{"experts_per_token": 1, "routed_scale": 1.0, "norm_eps": 1e-06, "seq_len": 256, "train_tokens": 360100000, "steps": 5809, "dataset": "wikipedia_en"}
Below are experts of layer 8 (counted from 0) of a mixture-of-experts language model. Rows are named router (the router's row for the expert), gate (a neuron's input weights, with its number), up (a neuron's input weights, with its number), down (a neuron's output weights, with its number) and show model dimensions 64-127. Each number is 128 + 32 x the weight over its row's rms, rounded and kept within 0 to 255. Numbers have three digits each.
Before each expert's rows: "comes after" lists some tokens at least twice as common just before its tokens as in all text. This comes from a sample of Wikipedia text that the model never trained on. Tokens count by the router's weight.

# expert 1
comes after: "\n", " ", ")", " 0", " 1", " —"
router:129134143120113186039165143137110115163127129160155191159146079084159149150102152086068130041071139113161162114104113115184155123117114112135121197175144148123172085120113066114146130159118111
gate0:150174137089113161141196102146099178083118163102109118155152132119085124130118066096154135117120109074170083091155109110171131162087135129080082079120131097116200091070107165075150118110115124
up0:157136122111120138086171101127118123035094118080138193148161097116091104157164069125223121134105148109159110084138080124122147114140134138098171157146071162096125110055130150073129108117124130
down0:114105146155189072081152152187148116128078196132172143156150146143167073111187136114142149125110110099115120118114079044115124154086137186158088088099102149067194122147111100096078113135139118
gate1:120117104157128106107125092091113119171098153106143147170088130123146077141148162104061117156071157070087099131158161113111139158094190170116186167101144111156107157112142082098102050160103106
up1:146146119130107113147143153156073139083122097101209192108099120071120050145141153111109124124093120125137086097127126136121160152135136108130166132101079114151145163152105144108125118153094109
down1:109108159112144101149064097132070188127088113122097132143127104147098149149143052125093154174169090106137126114176163131079162137186124154070084149105099165155128175133137103126130117117149064
gate2:094100094142175107109122141104087138096127098164184144138159042087141058114104110130126158088137094152098094156140126153151122165167136147203081094136211086145136082141105146151132094118182094
up2:148147144146092141111166154136155122128174147125136182140077155099081179164131162125157108106154128123152131066120127125051146083074083069062132121120100064119177185088128104104126152180120150
down2:138167164136083166112110133097173159107141183144122158163065220116098149081160126125117157136131214139125188135139059124128135121092118121074115118163101115143145190140183114120125154146161190
gate3:108110153047163133199136101176060137173147131088091133096095120182147177097115135141139112148114142103143147136080111141144124105094115119125141147148111165150124118136136055178167128148096120
up3:142133147118110126160116071201100154154159105077087168111074115197124145131125129166183174109149165151113164098055125114126154108156115111123148135095098136156128107127102096160187127140137074
down3:110090088111193156141123069137125176194113129147189111153135101151171152112122159134099157076163115107144130041095089123095089143157116124153170127168161100130167133106156053166145142147113152
gate4:085104135132082156134150118103119173121142069127094085116138133154121093144103122116109122112116180142125090125132140127118131170110127144160144173126176139143114135195111171135131115182079145
up4:152186151130146117075093164133106174120100097150089176184119140054151128081113108164105123145091143155130120158215101142094126140133094084173137105119079079168116077046182074176118107114128159
down4:127193090103096093115181137130108224112195094170130116121120086160127094150125146105154135151113175133103059151131143147121127110148150106147154121126124111149194118106156077083117056152113082
gate5:094119160156135115111123078196131171116152116129217167141096134081109091135068158104129099097141053139111111106116190136177146137062114070128159120184118079138135157114088120153150063164100122
up5:152172134117115124152132118097166101106065129150114135097072203115137134176151130160155204123104095155104104137092114109137066113179066096144124139079167183193141083185163186140140116068094144
down5:131139152142156154093159114147090117131118102098101136122145176061136128147123151115193130119149170181140102150169132137148216095116109115123192122087091124138097117142126162129164139123133126
gate6:136159111115106127142164178155148106124110137122141139133186135133140173096115115173150130095169143156115115079139152094139125092151180110153140105072137122149159143120104160163069112098107090
up6:155097142119169142129121069141164156115121160124106102120133152158022023125114157105151167093109090102168111155132112196131102141124102133138139097155118130102087142148146080105150105131200152
down6:125145170111135137153126072080188073133082195135120102157117105138154126147150084114137087125165193136061144110095078086147165051187081127154118050086048156132170109112124116111129108129048131
gate7:140101192143120149188079130141130131105184181104134134048194093142159123122144125087142094110139188137064135173107176129126143116128168135131123151120153136139140144209144125153133128125151145
up7:131079142113125123043120149163135072119124120124078077191165211137159122170091149143140156108092134088144129112117121154085180089138129113125073141131145115190083118103070158082132129183136146
down7:112148173089084137132183111076161148122118163145159120123107221117144094079174155151158138141107115189144063142127117147031106170139129141114153105102121098131105111122170177149100067165149099
gate8:142125129125131147148105129121165187130111122089196142137151098081138120154108105122079105121092127177136141183107170170179160107140065050089144195138138161123177133118138149139167182111156147
up8:115100146140173150158104110158133152095090141143106134099131129094170100098057088153112162082073114108140146133106110087133118151135132089150147125077110160056074129116165081080152102144125081
down8:134080071148108141122084155147157108096134093099203099106135124102102131119171145140097162146120092087093142184088166124118127167119152107174116127087149133125047119139108100149157141048132153
gate9:137087108176141155151137078121133143114167084108128126212108063184154132116067095084154117089117107111126059150128111122109100092133159134152136129082132123153151189183109143162120132122116083
up9:115132073174156153169153099143189156131138099141152127199115099182127119119072097109093104142164166109136090169125121151181141089116097107147153086147156118185163123050137133181144124190144096
down9:095109169119166079155139093141075130156171180143162195148105095119128115100103128117162127075123110127160133157130077123143087129124125055156129106073130168146157148140058090140129119142145128
gate10:127171111150162180126159123150192111085132103150119090100168210117137078182134124126117095143151127137086089127116048138114156170139158144114110098126130112123131055082141087085128182117154129
up10:076145121141131126183171096139171142114155044038151116147109121174156106117095110062109098122179122119171125133131156157134195084126113097115117148144146106124100220084114089173137149108107129
down10:127099152161126089158168116050140068136130090113126201206121119174135108098128069134145062195138104127131170155153192151090175138134115186113136132111109131138117099112150122194165134044125077
gate11:145116106181173125156137157109132171125134134100068129124131115153152102148110137103072151111188119112165076127068141164110139143137114106177132167118093146127127156142109113186108087101170126
up11:145133116142118099106078128111112158044143100173111089192135112098120103113078146143130128131079062120121169138145153123170125083065125137086180086099077097145119100169096179107099098171111156
down11:147144118116090151125172133126123150096130103174130107108116141041110104144096081128150106177124066131161129135169091205041106161143094111146119129078116139158083108154135149086086107124121110
gate12:103108178168140125125160118167114134114117116117124113159109102147106167167151184111129048122147072167104171127157170144169133086138152116099168142148144101138123137133144127119104113157110088
up12:098107108146108169150141176187166091145106106054167123114090134148090080128149199159149103146128131167096134117112130141098153136127117119197116180119150072094162143142129114137091189185122111
down12:126229113059129113136074103174123185167163124125088114119188065153143103167089119120134110083116173062150139116113148141166135140128169112138120218152166165151147156141112113187122088177135121
gate13:107092101133129116112113106172154073112173159080114128081107077149129156107148059159130144115120138140115168125134165121158076111111092138159168098126067131083110118103121175140136098169153085
up13:112130149102093132156168168148147163137192119103105156115120121117109114131180165143139080091121080123135171127164143120171103126213101151140129107095136102107071105089066164145113159076147112
down13:147127137119125141154073161155124125116111079155198082114155095164201144179129134107109146066119079200177141116135136132143102144175116127106116085062122123158092127127127124124170127090174149
gate14:115133137137127060124178129126155099104087164167075112146134094101167148155038115168115184079155133121132155079172125132101117118147117122113144171113135115086113106187071115121178133123106130
up14:136050136120127080172129186101117124152138102115117185102159177125124162112142115127116089108100111138139081106180179145105180152087141128110100052210128109176136078118117106137094100084133116
down14:095214151132135165099080122191205145157133113099115119077197138181096136081130117198130144100126152121131120118092199143146131128154125087143176082138159123088145149121144177089138131165158118
gate15:118123071155063161143096114155113126191159112093129140084157121193092145137149095088206129092133121079145148105159148130132167118146162124119138126094088082128160118152147105172199148079115122
up15:125132127112142105169112134125124095133139118145079162134156129146093064144159124143075046180148089178094120091199146138087097144122139121200161222166092022107129159158116209053105100078115113
down15:147087139139117141116139144123112123181131175037191129120148147114035160126154087074150066171193145192160161135082123114130112146147197112134077139186119081103178129086122084115133177210097123
gate16:123150154137164028158132156135153119148109147142112143165113102053092130119206139124115156150130087121165097149128165171123117177102122079071095134158133130120146117085159164107147107174159162
up16:143082113068156142217077160098052106127158107098128154133083107150149122128158106091081083157117107191158151085172112093143129127155160108097147101099142127118131069118124152134171130139111145
down16:159080141137111087160088133124128156086155066108090120088096119172118120142144187199142097128115172139155162118100075098138120101083115150082144102101091130048119160163171078122213126048165097
gate17:067120119139105127100089175111112127143131108127132113030170181171046115171139154116133153116066134140131113142137128040160103159084111203127158138101104120143138109139205131098169131086144158
up17:101201086171157123109131136107077111142095118081113135118172159107165097177155154149123184165111140163140145175241131096130160094138139148100076128107184102102090081097122130131162128132116154
down17:134077151142140162181145140133065107124157162162088088129092122111163151172163166146124129162131149153095161142106142119156089188176116125148169085101159105080207151163141149078105115185069099
gate18:176149099125131146166159120152139177124108130110087110145130168097148072081112155114139120124117105131124170183173163175146131111123185136104109154145098142111127116163128114165099092154109171
up18:104115168084106145065134114183075125093107115148129147077138127141125154148106073133134138149048084122141145095136110137174102073110174130144153145142143149161076177100100100133130084143135146
down18:180089102120143122110089133178093103139150120013119102129091164114148099095082108066063130131138157155134170158113089095157113143134076160132111128151099115133144149153149137110163146106083152
gate19:130161149115179176121199155120165160131162066121125147102105182119099096088164141107074152069122153105143137190116179161103124136106132182076139183115089175109132148149121124169165144155098075
up19:117057076156132118133058106143091123124108198165144156116142111059173131172150139151131092185116128108107118086130127121136114155106085115190132088098126105146132160066167162063117152109150204
down19:140160099178135153128135095130138115118091070138207114158134121146176147114140086175138140141105127155136095131154152175165172063123148103148184031144113168144172133107102138114130129136115106
gate20:096117106123165130071107128115163130076182169067134163157115165162099065072107180157144150109102146150164075127137131126138208062121141165168142147125158137172124102135143118079102158130062117
up20:127126163129114127119211238068154178127122089105139095115112086122118136106160104139103108094121162087091100113088171164128132168150161071106137128145108125138129112158129084107197049149092124
down20:106060095094146114084044053120079085068127169127077132141070189129128154109119138121157088128131121147132128125195146153096176130102131148139125102098179135162085081133173160144082117131112124
gate21:138097115064156158082211063181107093130136126167145090136141145102190181100134154060174108100164136164132107083135146136161085122126113173157108121170116059089179133078150099130133122183178151
up21:151134104156142107145135068145100169144073157196109098094099161110124149112101115137129200156150122156102079133199108143186083126128123138126119133125114140129136113149148104158162091170108103
down21:167113159107140163170087136125134049157114128150104087084111085121125167066077108149116111111113137122167153132139150171201167126054163160105112159093138153130085065169096165126179136094149142

# expert 5
comes after: " the", " of", " a", "'", " in", " for"
router:105155134112158187127176116196145098164117109123151130109092198156129158170126165111094149122133120150122170126130132117184189136125159099172164106107123158104130134092173083110190144087129098
gate0:099163081149171125091093131175114155143213175101113127175081140111108106173102128155125119081106063090119128090150182134097146096189145162069160116200152125144125091130108093130154155106124092
up0:105116149138155096108156125147094131135123136161127163125123170174066154199152066167124114100095106166137098105117147154129159084085047141120110155108117109145080133076162117154156149105121096
down0:164135094094136058085137106131090109097090131129140075127095143176135097121114125068101153166179113148080095147093078107134140147053138113104118150136160168122112110145162091104128160130153100
gate1:139084068160085084097133098153112080109108169116083186139162162128172140175101111173117162162114147169125092095171083129068156100151128102154101074090173096090169103073179145116074144135142100
up1:123176115109157152109087082141132101131081159154135162142123103174176119162120144090185082077151157079139132132128140140108110153106121185153066080114098169114096184132117104142146157126155094
down1:152130141184110108125154109162126177134152178129168162173159127157114122100147128092089135131178171134123173044099077105164121142148097116136140182122122143134107169131094146128165141070157095
gate2:087116109171157083131135061128162137132109175135153122114109173198101107197061081082153154099123094129147121179117066171131172148143122065118132119106138150184103110126111089149163117119082098
up2:098075154104132107150172094100185161138113166143126208127113097116115094117157213180132096246115104115097131140127173132116100149125134190124120113137102166094103182135131172155127177144119114
down2:128141121162072174117071110113103069139094089113117119075162181091165120129135127152123180108137071175133125111141102152036149124201160105199140130136176135095115130131148092107173126142102146
gate3:110139111126097115135181096119128142196085097167114069111109093170097180145179096152071119117163130169112126173155106120183189095073138110153146112141139112174140145152139116163161190127132092
up3:103151123155145115121126182119120081144127130117096167150140104109094100122139097177137118142129176134123132112114111177138148128108179163213149114140167140120098160058115148062068214123155113
down3:161160123109103080087096144130139088078126103141182100145167194061110103059110155138186120121066076092156102143124052130148156149093135110108118128130104179155156121144077085123148111152155111
gate4:058124083162127098114155185167169109117102163194108164127087148118082100077101127178090119141119181116064098117138166114100188108151104079184106139104135206149160116136109116087098129117067161
up4:123136193097128201108164139088107106120107185073090083154105136124145078117122109111124141140138149132134110161083164120132118124090122100134107099178161084150118133112108068143144074171126121
down4:194071111134165133167119133149157129165153095170164109061164082115125060134090154145145118120112104088106157155165173103066124102125131147186154155108196086130089117208095107153069077123093150
gate5:096122148103116090134136151119177048102108129123139086139111108128142099110135109116117099158046144144192199125112206106126132138095120193151151127125129108171086109097143146151104122160122118
up5:098112105188080112125130088089188091110169127118209135119142124128181139150127083063132104138065125090066132138121172071086131062082088137115115112092126097112117174119073103119105103141097088
down5:097114104141103161158081123153138123091203156131166136124072148102149073112092098093159111147163122090140136106133208107180062132161128126102175130135140098133085062122102186091157074145109090
gate6:115111132175122156118101122110108199110169138163168101151159182129144089153219144136139145143150187120070081151109088103120159136156135111072107155112080114124113124145092145166073140130167159
up6:173129152122124197134134203109108195174115090136073181136100110116065155166149100125111144129127120096136102130098137149074077119121071103091086145120104113181129109125144142148146101181123140
down6:075081126174175146078134168144141111077170157107177107146144138124048076145191143117127093083108098093081125167143093111119110140165177151167161085166104142091127122169106073074112122135081090
gate7:168146095106094094143161107041149082117104076161137044151104122160066073056070095138132142108150132156121137129139154130106140100089165120136089147122118111107096181102101109106137151082143120
up7:133117184189156116122124107075176160111118179095215116135123132145104135140143137148125086127105131193183130143100169123118147101170098059115084120117166159101128102071160109121147149124154126
down7:144138133087140154109105170120211100159177181124075147154101148115118136099076131130150143140095143126176112112100096170095109193118114140118151130030187125157085085159182164112117159128150106
gate8:139232145123050096128114135167112152111131129082157123125051087097155135073118150165127160141119113128083123182137132154107116137096175134092102151107175148117149151112105183151167119101143095
up8:134125131184069051150137164117086141137167071145163125145177135122111194099159098145147122123077115153157120096128160168097162147118125101166127092147114107105113146155128130164125125166094128
down8:174134137160098087074165133105113163209129206087092119096132105160181106092152102155179083109137121137085159119140153164191113094137129145104149119158121144111095116117107171160164144162181138
gate9:174120146157106082093106147139218097098092096136131140212165168129208163103119132186105133177104175089130116144101130121140170078026085080135134107197115116160164114248130129150122106157127097
up9:072174143140155149143133152140099174119184150165136151116058154094078161134127129126092123104171119103147163109084128151095149191136176061093090172143167107124147085163152149150149140125154173
down9:118058110130125091188184175101156162089127143145154102083139088131135077137084097093090160116108125208181098134101160129178125103172144101166150075146150123201077040164141144116192111095136087
gate10:158167136065122178061136148105162143157200158137121190097152072185147118133096155133112063100034161140169129181146123181167104150143112168084208109124147103155171110106132198122125181143137151
up10:161128119121201147084128103112170096134118137158102136072099126150080087098105119077095143093093180150154129165125194090110114122164137168120160117083096111165179110147161126102185121141117054
down10:110122105093168109174097113182169097114118143092108153119137135146088136177194151133164076150109128096148129117116163166094142138110165108112072145170072113098202105146186151145115099149204096
gate11:129178133077147088123160143105151114183167128136099082136129169166136182115091110123131111108112141075143154097135105120170139074144159133114133156093119150119097126122100090129166084118082063
up11:150110114198127128132119127139106146123142068163119100154120138156126119130110173142074160085136108120126073149117122115108115077166127179131034097134124164156091109129135139075138121108160110
down11:135081147065176105114171126084137132155110141126146153097124126131069174121120145151066105132125139101116147115177087153073162138138169154108182080129150101165147076120133108138072131097139146
gate12:111150107176129129093150073167049151163091195094148132112106113135182126178122188125097132163139134126119093175121185143129162109158111097130144062166081146142099125130172107150211088121123148
up12:081124119130118148152120124131121092093195093128133133155164162105145120086141080089113101127103108057181151105179165161136158095099149134147183128165197105162101165124137175127100166126127143
down12:102046155195103113095131104199097103064190127125145099151108139114173057083153075125064105168120160175143117142127109156125104120120125065078109181091114121133133114127140070128134145079139139
gate13:091159128097171097097123119076112190153179130120144122129105146093136128095162073134096145145067096131142124136108113163145102147098126047083073098088127165092124105103086137085173141099144064
up13:163142170104159156114136154149144185161208123160099145151120163129160060138080107108126185159126112120065092117098075142123099130145190132177058103100199104074158118130087127106099137176147100
down13:140167131109133052135162144136112168143135174118122118120125102128122127107132140158100123036054052101124127132105128174151115117097072086072111142117172126088115102108178124049200127084127061
gate14:117153167128134144108063169108136143137079158079135118089104100122168130094135197129109112211134072139171163148153137129135135147069137102120065087104116116157121140100188066164146189157130119
up14:090094171116148156129132140114173172127173112148078150130152137148119146130091198155131075150111202122152141121113116118163142116125158098114112134148119116125136125061146114069179130066136148
down14:194154178130154111090177101174063150130133119143138171151194168091135107081068125095145092141078137160088109143128144119124181117158102075170081111093167050207133124099092157088135102119146102
gate15:160089083101216104181122145127119161056105157100132107166104172111152180136124087148118177145201132159093156126159137163110168177147155123126160131103100155109161207119111142164171137117130078
up15:111103150068138160166116114109114106115086136152125125107092041101085152126073091132164127113098141144139080154164100161121138063106147114148074137103141098150097099111159117098133119140109178
down15:141151105111141124120112178134121177120176093176148083162163093154069117101190124041148176096123032165129090180139161107096145135164137139121119149138131108164098180096177137120149117088124136
gate16:085147148083112110169110083190114169119166129139192154098150104130084178074167134150095129086126172192120162101127106160101149092108154107136144135116121091114171133136154093089161126059092180
up16:143102158152135076108139100148107091125151185146077155116163183135121066154075162049104145145118137151162176134108056090081162179163083157145148209121177110105085090073148126155088086091138101
down16:146125097064125155149175160152153135143071121179128073172134169109139114129147138142164107145085106050142117179112072114105109121151112201128099085115122157098131115147119157114116124171118147
gate17:110110158144112147155096103173111126084093143160193088152095160115092175096122121122127131144114199141118182143024146062119095148119169090100146126122143117084201091108132121120109148143073164
up17:090129129086106086125141119086115119150140132113089139113116082123108127165106159156137130091157161103136126110176151146199188204145155124109099137160138062178105139130150123131098152106137060
down17:095126158114123116100122144076170166126140162086106166157150142184084066161168133123141140143169196094058130175105101126144119177139109088155080143105073113157128149191117176123153143123145102
gate18:097147140121128086122064080152109119158146157120180171088122165137167102140108150130158102137119147045162142161114174144151111047131147080083151024069139196106112183165137209097145081118148129
up18:171137090100111113160118145104124147158118139176107114140080089106120159152086145125167155122109144109091119130085057149135120113156169151134092136064105070145108122122098087153077176090111146
down18:183107145104172134064119129190124126119085102101145115134099133131146140117117101085102177127128154089134130111117118138125163122152111125070113068148170170135111128119103107050136156143084076
gate19:184132094110158132113112058125181184156132126168114120136132140121112131195193141179108130088078190182165128128164142109062111071096112091158167109150111079092139151146077172087126145126104128
up19:133152093122147115107101141128116098129122150052154140094056122104084074113151091159035136091135088165140140160088116087102139149120148148150112103107105138193143158101201077101053145134117088
down19:148155175126150166124169126104069152107108157093165127132142154160160111142180044106126141121097162117105131113146199126170115136103134192084125172171151156069074132136050122159150143088084157
gate20:105133131119082196123120180107053082137105159162145122148107138107135105185129099103110105125175127128162172148179129112129106162135193149105113118105095155145151163062183126128123128142119159
up20:130172110144114139152152095116150105148150145122148133130082079192133181159126128138145121084096139126140093147082055142094093119159096060086114112122148095133145102168130092123134100128151075
down20:201137141105179159150085160080139176166162160069137096103206114143112126164124169134164091186047163110093120049112076104099099148072075146176101152132115087119096138083167096111060147088129182
gate21:120108168090186116139152118143121126129153132137093145183158130111098125141135137100134130145190092080105187129078130076195116144103170133170159100127151141140076053121119095144092111117167143
up21:184088113119164126121082137134155105117123166151100145110160149096122087106127176172050125057119180159156109168142104115146114159160185158123110117126179128163077140134114132158124130146129132
down21:121106109078146147155125128147115147111173092154093090148123104113093146180113126113127138167105112143136152090154138129085141163125139140109120131133105166102150112172081106167114130128083181

# expert 0
comes after: " |", "|", ":", ";", " (", " 1"
router:076162143183152097125157137157072142136110148119140143121086136128100112168136095061120095062107158119119139110102169149109144143099112130143107139155045134147146151163206127119134133088184077
gate0:204130118104159119172120145152168086095130157119124114089114192034131113100149090112090140125095161141114110102082140126112135152162171134085160158143103166154163120129158120185086146082155101
up0:147131178096139121138133121139134157097139143091138142164104149103059079123085104158128132150119130082215074176157111139103168146127160171183135127118128146117132165117136122118085148153130064
down0:130135166154155116181173110134133146089134131148092134140132122171104113048160100150149045172151102095105100197105103163113090155136102079101133125157113147129128138121135201137139139119129104
gate1:097106086141179130146120108066116126120146167114071111140082144143093179157171121059122152079046192137191142200106081149120175165194144143107062093163100129102134101172137124147106091109154117
up1:191123094114093103123109103123124105103165175093112175114133077159098043132111174088122129097140085195172177148164089142138131057082095140081113136118151123077135096150087134120118081135170142
down1:080216112111160098148102109118110098098181075097157052133074105097127111115113113091160085146090126129094148157173096151101188157107186120145128115179106104168177121131154100125146139135182135
gate2:111129123137124132122148081137128109104153130134131142098157146157134125096115123184156144183104133106195098150135178170160165111196120088174104128105141142176111113145045142129159138096139112
up2:075127111090161131150108152072135122110131113123140204141121166108113134115141148088129121079127073141104091163096053151126080133125077165109111108167158140115169064121132120136120140178088134
down2:160144163113132138145139134157165159077128120125125130113086125176097145154114132123139210174131083141129171184081107142124139136102166134125158191133096151049060121159133134137184112116108071
gate3:096120107157124122153140119142092091154066178201139103119144110119135116133158074049118118091115124046138100131118099100094119098095091161132169142109050084124149134113155131108117196146130085
up3:123110085158153124089185125131161150130075157140143145118116188099135128140093132138129176194124140181107149164079087168126141132109124128152126106149144109147078172113126129052158151128145108
down3:119161154149173131155138088123056165137155130133113154113105136116117071102130132129137122063067175108225088141065105139126118149081164153135161133135121083136155145140107114214111068127137174
gate4:165210169152130146120158084114073151142119104147174104147159057121065103169174102132143150141162151129167128150141049157068092105100048139144054164102107122160114143195127128172111121182175161
up4:114175123087151073076115078125146111124083121071117136126100129094214107141123126154111124130172141133104115151078042106133166165104087136162086087114108081110093159144036104103104121151111119
down4:106101097146156132121138170149118095120161112140130107081102113145079117097111125168095093185100213143130101097127083149126118115108083082169138155199098187163123114151199149129120142127110110
gate5:092074156107162154146147103127099129105162092167137052181066142153152112093192161117143155113119123144137091172089123098170127063094106093154173128079162138074114121152140150165133186097153102
up5:137131111138102079126153125152093113154061153160099088086167151103172080197098071143082096052192122108129161162119137103112127099090075093169087129130117111094127151132162066123170167185092179
down5:126163132140134178103116141177127076115111116170129089132100172142134170113134127143157069139147104198126104143154122157131152157128143113089178137094156126166102143072143110074104081144148135
gate6:132148128101134174128172066142100091116133131112101117095066125098138143163108111139101153132111171170165129184111174103059132152079112152063119117019157137089198078146116105191138170092144122
up6:105087114116112149138153132075159203131154083123150127127121117062098107143136117145099161129109167129168185165161175127141132135143059113143120155115113104164139137126130117180063098126111118
down6:208090117107149126124066183108123118113154141100136104119071133099136149146117179139099137099168046184145118096122164115097067105101150102078136129115177126111166156089103152097149102117181095
gate7:173136132117146184108162124131090134062125196068152108145090111126036106174127162089091070116072097104159068126198157137175160155100094125146099124089090140159176122105073130138117161072150094
up7:149144113129065096189100113103133111135154061094120112118115154120141144103153125216120136154182142170094177112131105123104113104152171095099145155178170171051092132163068149095149107162139142
down7:143086080116115154115164082156120167095101090124151175109090103098152110177104123142141175124133153102140120117134079109135164126162130111181127087194143025127170122110125120135121136039138095
gate8:072120116124116087220095161140179126178079106119127142083134115180130146133060121146157137119163098118150163070115133109162079101204128073150154155118119136153182095110146160174079083088133149
up8:119124141144102129099157121200085135125121155123079058169114113126134139124160120128087128079089146180098145127146106079090069170103162123081155069191149135124069113146101129121164162136075148
down8:138163133124158168148055160150153127124091064087134125096075164166166161136189102166113143173085127101142081108107109167169076134069033153141130171090138081129175104100147090122128129173118124
gate9:123193127126141111157096081107170095118110185158099141122135144100146120165112169062095119145089126094108121125136190164171159075112146140173037116097118131170163132089101163094135166134087160
up9:154136163082105168140061084084231137107170135085133143093127141128136131133144167119126122104090123120115115156134142135162147107125184060122163100150062109061118125118157095157156159059096153
down9:123093084121173086159140142162125086223128128100096151133174127116126151102124135146106113150140195180108135131139116121091138222125175117150191131154182090123113141179085117102156133120076100
gate10:129076151111132086153198079102121075083100136100156113183126226136139138081059108147089104081050094112168165108181173174170135094178112066135140081118163095168142159173127096155059148133137081
up10:159156092133108134175109161131168130157200129121108129080110088138137114128095142145122158158128135172103138085099155135113154131079150093102130167171113096155133084116143120109106175112105169
down10:102116083168079074148073155161172117196177125137088097104106041112066099099133167154071122111150107085091179101100114120189149116151186150076186236104120154096188155122100129131161084096093147
gate11:153077102133050122121141096133093187123119096101115156172109187089087070138147139105142081092102149146136087097148096165119157144102133181119124084096148149147189154078158137116138116143070076
up11:120101141143144161098096143147087101138104138151100172140059149139118104103145152169097107157158136099144135159173176092123155138148106110131117115154146140151081152196121152157119114129132161
down11:178143172126163144146134136190181102145119146089102148172149181087132104080168170103160162155112153136059155166128081150099139130096067166099148200095153163129175180058121120082090100118083152
gate12:178129134154118156088145053100135110205127111143156105044123141075127110121095104106070123131111135135157178120099082070130155103132122106103131099125126132103146167177122145127161121100170109
up12:158171055130107071148125087134128139155123138178187160075100105114084149128174110092117206066128169117038069128096160163153122137139124119127107146143048136129096131120121154054084100119107137
down12:076151128170135186144209155074145162117098177149109082077130106131130089085091121115127112131125137093162090047149113155187106134129108150159113091126121140135144146130116109151135138100172151
gate13:110126163101205129172109125129106136197108109145097119183151112103076140178104113086061206111164170154144026089102160129191137154139113112132136117143085125186141145160087097126159142083151078
up13:149133103112134107092147106139073140087102106150092164127123135115118113134121135119111143184098156166099163137118174095076100119096137100140119163108110131145090124103146161118114110109129084
down13:160135132137142119023142194152122148184130143150150139117183078150125111134146063121071139129117164182144112119181110143096117166165160171100052120131106117167123120082135157109110146139104109
gate14:116173125121180108070167151116106156147120146141124141144103116170110136165128216165098104043149130123152156105136126063139109104144169132117120098155142126115105118123189135121115115106172120
up14:088103156089122182088131140124082121132187213166139089122092212166153152114112179123146148190147154138095114158175068158138143136095118162086089156089112101136117156182055122109104127148165138
down14:148167116118168131148152168100130156195158106108134135082158201151107144157105083122145099083105131132147146119183102131175091111105091109171136214135121141093124149152109156134164114115121135
gate15:137144172106091128204175121117129082096168145117140118148114075087170135100110100149112212149189145104138127118091110119122147126110072096118138039108154156128150167118160138119111122068140082
up15:114153090109072145120089108083135138152146129160140094089113142112150146167059123117066132135118154180173124116178142183128193154106164094180146076124134187175154093129183154128142101165146189
down15:094180136165132165130111147157145142082080176101128161137079110123154135084139140192110159085150131121093099163110088132140106048098114177152151043111102127083133072078121149144112121077104197
gate16:120098141138084146150102135147164114105114141075119129140105107142143126174179092078093117197072111174117117193029140160210161098152175132144126052192108069144117101111147119102111134103130122
up16:139136160142177122110160148086116126169150146113136089142153173127136104083052100183177116107105158092141098110218121066099101162109101113088132179117134168133183131091145128153186161159192079
down16:151145080152036170157145126111080059082150108176143162165163077108139083090105141086131144143171153118082152120108099100152149158110119139073106143087082184112159150133168109115050133147139081
gate17:093123201119106131072174138124077166109147090197134169155159156098129162143076166134106124084094119199088109066131163117203152092109126113100129070129143169150154153122152088195140117190092137
up17:153117123097104143151147176167107156141152157134101086158116134135165133163161092147077134102117040142138171116145143172105143189151129146141139126115186101127164109137073150051102087099138205
down17:155126133126156069118129099163117164139135145164127152107084136150063133179138126137129127116109179120152102173130103139140178124115231133080105061134162102140127123116144132159179143209075154
gate18:156078133115132186137103137034113150172109076155129161129122098148100133149066080138120097134121151084104119157141101098185161144125118138125068092192107116080142165096150170101101163089095118
up18:103148133131086136121169078046120108136189102136180134198109109098119100132174125145132098185088131188127135087171163129153109155135070122116118096096144153113083138100149119152090161110105169
down18:154086118093129101090103214094126107133179137133109130159092206075141114113090103175180165162135092125122081093153183181071188069138114173107172126129160163144113156121166123160174145085151077
gate19:125130155099115107114153138112188095148153063138119100164116128176069186136142108109154094132084160131157075202135145107120115123104061067134146122092082099138098145110139139110091062059144142
up19:124137154141079121127163150151192132062125110184121136091085142098140140132139124176132083143108148141105147143127111057096123111077169085155128100123105089143063109129079127104116060132139103
down19:138117156159152091172144144153107141077112157131137136093145096143115127161091154094148148110129130145070126107104109114084160159115099132051102110098161139118146103124178167154160115144144114
gate20:151089159183174140052150159155148144109118070130141086113128193161125154103141157068144112155116134133095192178098199092098164168142076125135110068182112166105071130077164077086121190091095132
up20:136125119156084144135176123098143104145046151136107119127120162137107098149141104096139143133121162213134084141098132167088136114092096148162141147144117124122116122213104112157156133158094144
down20:164138185152097095143169134183121154202077125164149126128166077129177131123048088154105143132159085114156122149141093160121110160140139126124191153127113150074126137131191129141159117115095108
gate21:127118148106116122114093116113082128143078121152134088122155167157152073106120097121118147143146116131111161120107114188150111094077142118134115108055092104114084131083158121123150149241133076
up21:142152086112158075154097076201127094060155136178162180144128100109107174141148147123138126118140169096125097105158153119079175097146050108139179094173123183156095127097083167111116087080135141
down21:098091119148160119142127191131062114133175124108117079124105137149147151134073178049118063137110135193148065115136158110132113133046139131153108213152103166099099102124170117156173119098078111